Below are experts of layer 5 (counted from 0) of a mixture-of-experts language model. Rows are named gate (a neuron's input weights, with its number), up (a neuron's input weights, with its number), down (a neuron's output weights, with its number) and show model dimensions 160-239. Each number is 500 + 40 x the weight over its row's rms, rounded and kept within 0 to 999. Numbers have three digits each.
Before each expert's rows: a language model's description of what the expert responds to; "mostly gets" lists some tokens that are sent to it at least half of the time. This comes from a sample of Wikipedia text that the model never trained on.

# expert 44
It responds to: Foreign name letters
mostly gets: "á", "ö", "ä", "ü", "ı", "ø"
gate0:517450566500427524474502503531493513471527479503477483563500505515510495512502511542512515520486522523519434471470481480510466426489503461582445501549477533509478474493525486434506431487529513529498497512475515511476526442472463466513524521
up0:451525526542519467494478540489537483512434517533506457489533551520496480509530455491538529454593547488498539455512500465521504509522572463493556502452548492570531477580479476567526510528589421536463461545481541511552485513573528492507527511
down0:515418548522485467487510537472453528506421459514505505465557561497493507477478476455525520474489472495517451570478479463526472565470486503472563485474392477466506467488512500565502538489542454504438541477543504527533420456457536491521476466
gate1:499484487460503489552555537552559507512523546482518459442454528507552518556507552500548514515432531473434528483452490549540456464459479497538545518450553521526573481473452509570566458489583506501508520507489552414477539485504526474466503535
up1:538494549510469542503492543526532523448482493463524506484485545486563525517543520558601529527478517418434552515444491475459441535534400538440507479476500504508549456457459567546562479521576443535524489486507518483514496477590594523434522552
down1:532570520530470506528473524477505463427499525509512526544416446529451494531489522508566512514525472472557447522473467494449426448475514524460518487513526480524495509472449525543502585516545499468411577477532540420471468539458487551538513531
gate2:458529507483497449459473510523480583478511473463606513478511585455448584459461548570489494517521428494489477486630532548534468510517462451475524575503506519525477485561543463489466553456462530462470519501544469562509550480501488522487562510
up2:489359483560452542498553436498504500485496509469519489530500472514453614506594531557467469439497504552514491473564455503530561542515576525439506522444431496473448486491561560463478520433500467524506501456519552440393480494522520485561508528
down2:495460452494527549516522522539518529530511500464590546502494514495472477492534465460581407510436468507510497503525454548542507502510480529482592513572570515527480435432511424524487451473455489552571585483480578486481478472472506548497500542
gate3:500444445465534520443457441462502562554496493437521516499512547491480478526494500505483479535468493484555464489465501517460458466453472512416450528530442467520514500519565498502505451500521519470534539521507478555453516451509530540568530540
up3:527447467479520498467530487458497539552501500408570435526514526431530454495413532447445489520501505490520505469473526523507470489507494560513493536538469559496524485532559532517448458538468536490511515531486500509471533456516552509513447516
down3:401509516480563554462515454512564476566501452548499496491400461528541454452475558544447515545566545443481526565478558475488531538455513526507490488447417505527495544459392531479467459500505517447473501457561548520456510499476498495470495461
gate4:483538507469528504554455506528495445541460426472539509512472505436512491538524424539509562485480503441494538474516593401490523498466558536522509526539468505488584547456487558502484528518528516601557532455465513539482510442500555540443526478
up4:556480516582509491512482503490492509466536571525509526445447520549454559553537527454470419507461571509460504505513483604459598559532501514487474581512491487404480474485540472517535466498459482391531524489404510554513473493482469462520471491
down4:520486485497530441436483470499452546542513485490489491451473552484468533512468488487618569521529464481466543508493544497500471446469459436471529495452579513558528419441462474536533545520473500432391458496467526525498535562510467517469494529
gate5:484519557492484524552535490524495478518560465500482408463482511536417492508512593571542527480482545516497478463425469555558432479503519487539541503477545585479427498498466555552547523473452507450444441531517462466513523529554488498470518423
up5:513424544520534490493519525506540475444593499482512454561476493485490450504450534522482503503483592542506511476519536483564381524529512471566572499451485527514473546386483501464531499517487475437509455532469515496416517540427541519470542480
down5:468462484495512505516520428488522480507477426577548474531417558451519493432526511546492513521452514557510430589440463552515484474481559457549502518446474525511495509454550492504531484468455462490431465520503492457434513467429495439474488458
gate6:502511476544490502511478576510469456570414533523495483541515529443534460470474475516501467500484565503541502502508571498466485475505478479447513544472459505463536520513507518467518461544555438542534538464545554514531532480502482478477509502
up6:410476503560500470498494467507498505481389590519519521533514459431634508438486469477503510494439494566550521500458502517450543525527492464506564518513468543498497494535473511470539434506527475435491588543500534530537485511451488540512521505
down6:530512520533451532496509414521550482504456556515541423528525518441508487477430567528484576517471537490451556520510576440482504490500404485536456569535427548443490423536519434436520457459521510446526526465434433548484495544502517497493507447
gate7:436512477481517533486519448412508420513477473555617460544486554578482518559433538526558434540480446508545475499482547515503494501523513494459532511574468456479473491519505512436547482487513584538491563528496449503556509437536466493490517448
up7:464512457444458481540499503510502515519548508530532531537593459514506447522490491546444406538517532433554451518507504460491538511481506451518500485470536454461501514441566514512502468490461511413537482443416474560420514511525553552466530467
down7:492498498483588487500434564521504534503531484478498462425466527439530467541498445503480520522540473531533553547508491470458558514527620477523499467466513596455476502497457481441499506545452510532512527473491448539536460512504518489476523542

# expert 5
It responds to: Adjective suffixes and modifiers
mostly gets: " former", " new", " local", " professional", " old", "ious"
gate0:517481515466450518503525470469481421475488521490498484529553575486536445425542481481478505490548519547502367510509576475537516405464477602506457536537499501468491506562450558456507521493499489512550643507510514411520506564479566506516498557
up0:553510510451478495462472401474505507501487517513499511571463460607344432482482506484497484534493528558515522442491530471539509473518491528503505491526544577496511510553549501478476509522581444492480542593550552506470483470484514470504500495
down0:444479463494488575505499515534482519537449488493475515466461426502520516509515498447545539392488526547474548469463520484454512531483512521474518532518535549554392526498504522529499485559560476482434481542421471452470471384501456513516425526
gate1:480502548514524480495485485507484524456461497438459518469501523466502482501579515513487586578470516494459489528426431540551495439457460429529534468498505436501534491491458520458515554471421553550532536471436567554435539582504469452476443545
up1:534467515479500484522444576540488489473487541498530547508601563499477560489494512474472495543501456432480466473473490468495512403503469520450473482469506492532478518480593475490550527411496428497480556540493550546539534457479519475505524473
down1:491492542442581551545484580503529579499439558407492509483413501522425501489468529450544473473429485558433436477444415477550435531532476507476466456516485562554495412479505486444488529519548544588547510476479422405475498525490468535461530592
gate2:506456566517555482466459450446495480473425522515490508435529453471545535546512476535600560571557556516528478503490451514502485514399474501493511527492556432502586487514434522535534522481490475566488485535517469518503538506510548494418445526
up2:548578578524514552496566521468522482504502430551473565467523541542519495476473463459451404464516412441424440538504552570508478503489488471506508509591484508463508507500466509499455489459546561545468497513532528501583471485506525504559554459
down2:512468531506556523528493496548506505519502441460497536476532494479499537531519441496552520543443495469466486490546499507509506483467459552486515446422503451489508501510484496478489432472399502513468510553453489549437461542552546515495482400
gate3:539442521513519498544508493481552483529485487463510499503529452582418501488437547463499454528557485386494518424448580451519503463492505472441509497457534512519426467518489491551517557385455528433468460491522537431465392567519486449442454516
up3:523506539564500497508515454570502513527455482468524522455407494451478453521543504520508462437483531476465488535598495558399525476406523434445415527480475569443486532478468553496500532546525507457532508471454409472480469462455422519447464473
down3:385492531515523494443518462435413597472492528434405450535519514515418514514477528418516549482602467539536434489514558482506438482456523482438570534438502496535481518494533502477457470514515514526524517573494463487508437538466519566482572543
gate4:539455430470470506516531544560486498457515576415514515477561503505511543545467529491495583522598487418520524490461466461461511442477514463525470489510443463482539477595536581490496518446500407513483484448482520461525469401467582460549472430
up4:444461511496500497510480559527547501534473521388490465474511528534545563569476513548504578559533523424552539526417497431460513493513460450572548504546525440544483420512530544459504480481480431455541476491515516432456431478532498467540522473
down4:578517473484521513557439511536484563424492494533495601389494504483570522478486539522480497492582484564491495608513486418475548545522470457493439505519498428520541574467454501523395517494469504458505478551472478460511564499521520421470496524
gate5:516486516450528506543559435451493455486502496444496559406562567440444472479556537522538517523488475480501473516519498492494481577444480496468455492515516469545535454453430465544482531551534434484470518508514591532534481459503461551508470515
up5:575488554544454561484512463508596458464480545477442506525436484498501572470528504462525452427540491503455501482484465552509547500461562449512551504410562496593563527515468467443478512517435564511417485531511507455576572471517496447493504472
down5:476529559504547463487481510488471523506434461580488511475511444492452520550460426502495447496573447493482446444577534564431504533432531504522578553503497485493473501521463561500483512524470535454470525554491531540594524594584493503497472535
gate6:524516513461528527532533535468548494483502526499532466522457558500496497531501546569497498545604529452560491464560439534494441505420486506501455531483507525458514469499469528443533519460547519543464510548411543468479501501566464512525540497
up6:524557494482516476438544513498527513529534411483507517480453548428463483555549446532522422404499540465499540520578488573472482555566495523595454506551529523510498465467498550538538541468536485433522583491467576365495472420573487527539488477
down6:537481479536506466488511457451504534509504448624422623445496432512528529554458494518534467504514474489529487505474444454529496486538526466520450445523402519422521430563522422498487545453583533450461538508461450571496496551517504476469491423
gate7:446470511489411603532520464487475455467600426450444530461505533478494529509458578442399507535516491534505527458506568538491499505521409526466491528518507504583552519563486529472475492517508533426455525524487408371538405444532495461530532508
up7:482497595537536496545439528472481509515514476565622575576525495472520511490601421539501474525471517460463480535494497459458503482529485419518513451512530469598456462467482542470564521524483570515563479477496431570460548469480533549475535461
down7:507506497558533490554486478461580508461449554555509471553493502491507559565485473471488454505522535480524502471445448492498403430498522540469574607512511504471575515555526530452577520479539494489501540506466459465563561477432505463439460484

# expert 28
It responds to: Non-Latin script pieces
mostly gets: "″W", "°W", "°E", "э", "а"
gate0:501512490486458439513496569436435555528417538534423496532483490469528462513493498579475519495408541488491489464569485541489538512501542498436459434448449515483437455521563496452509540485485522448519475502518461500556543537541449570501521496
up0:527487481536548571535476495458489516443464475567501488541523456531563473559505456476476508485495468529509528508465516484440431498545460484514495519477564437474501502572522525465461486516514525505583492514560531469566567443442524516513578460
down0:485490497479494437517488500441558453389556486501512464510440499500543462470507515491433472451582512489500423534488509469548525519547460539450512427501472538607561533562496471510493511514521505502484473479501516456492503468536417521489521537
gate1:534545545465515503482483466568499487447451485523480485554515473550470469544552449518492524478500545514549437526530502579434483525472485545552513485533456483463512452481436379481536515410517455484478481503547511550570523474500535545518540492
up1:583487487493457480523488483508506513426424466443409447538542479491489474529476510556506515482536578537546493435535489532480465500471499521531479437578487475423477535488493455428499529448452448499548535525516463562495473529513553473487589547
down1:537512472517503536482456484529512530496484525526596521551471444582587525505559576485496521448518548523524546564527509475479506487386537467462556505534434548532448505506484462527539532534526493461463496521549519510506529541462499534452503503
gate2:562545537468549468543493558549535556528511562524540477574460506449538400512517586508497544571498466581433539454503439481490440509521481558447463421486515430455549504557523496479521540484418442468486560559511536522503524455483480510505535511
up2:485506501452463469516460484502494494559461549460584509503461519465485526450546496492578485512471495491504468479509579535529589481476530468495454513451539503483511478483429543475417491502530460475488491516518485506521463488459477503470470518
down2:481555550555570460459530508503390490486453471496499450510516525527523518504487499468504458489508530574434464480468470531405483437495565475511459474469555444495451513550488472498433500464513425508542525527457539570537504537491587552547416445
gate3:523542389502574548490476464558523546441473553554540489494504567555536576514432513486536447481477508473495512543466371553522516513488432495473440500507524451519536500575505503431518521467469507515497458423545534603505509573530512517549461455
up3:516545554515515482466557458507412505484518507518468486486475504500581569441501498487512470502453565466503482559435398506546535547435496538475442458522541388528488511511456485538518510513429507487550545443507500478480513462471533479510562527
down3:481446489510448461522511432484508498537544508460527492493510494458492476445486492456511516525560483408494480477492512499539529553500505502547434442488528501545513549456560475542456484523578570429473489529523450560446586476466518516482558508
gate4:419436439518439534519485499493546498576477600598479536467545507484561584509548456603515481568496514471498524525538459483552488523493567519563514542482514535498493564571464545547515481468465454448447563535567557504557493530497514490503467537
up4:421465492531434437519503500488487486549492539550489466432519459500538532553577448564520550471492554461511553558546480479509476491488572484458466570499487567521479503588518537534558538459437447432521511514518508477470447489421583498439511540
down4:450400495519471507559533447504518447503582483545437505501450522455587452490515488408501446447483600528436430484544514513438483451602524464493433495533479504578509467528522479513546487560477436505540505556519531473444519500582490582418462453
gate5:486514450528468467501416441489470438464425503469475511467523524497453515470513515476511490491421573491459419504494517501510479479455474493458448551556444513484433504494582465463526471492465546531557442482479538444551516490398540484474497548
up5:483499481437571503481448440516516517560513541484622567513438441465473511551477491501431525446485496531483468526456548512560514514528485594541487473524437492451530517563482464494516490546540511468482530475403536550467549449515459540511472512
down5:552567560440542510555513541534535518473470544507490412540460495489525507542508538495533470536468573534481478461514487528513515403402487481516439561498556445479505442454537476395497526456533417457499555527543486532537474499537555562483489549
gate6:558526460529520497474475487525523456546485507542588565530410435423458538512467455538512398485448437481543469448494499505532459441447503560592503512496504509479539508460493433477491496380523427482492487456467498471539521459519437484484483443
up6:457501506535469480465512485516509460470572472546507548538482509512503537526551490465490542511542474518485451590451521429487479533446529520590511497478431494553561528440600543520473469571507513563493458543540535538507485552505545551525557528
down6:557518466507499566494523442546512529464482471450526517489540480407571472527529535561516515505516459542436527446528508504410510466475511513490495478548525501586580463486486563489482525496572508556549464450482530545499479452485491552482516447
gate7:514545461560502493531436532451490524452441573484513487495578457482561483588480504570511473527534466460429514479442536500545420497488518508509515437437420507489535531478496536517491441472563442455489515417499540553505416507472517516506462477
up7:638438515530484552484548534551505510505465500496481503466489541490506524452479489537488461509533510518477478434463485534556526490544499497484522511561462502491493542501492508459485515482501595517522494507455476429479556545540504536553516549
down7:597488530608524464489520552494464498478477512444517493455467506503521543470523555552493515518518522497525532508506488512500521498575514482386513491459504596518522466493483480558530475471477429537491542510459487467440606485496541569508491600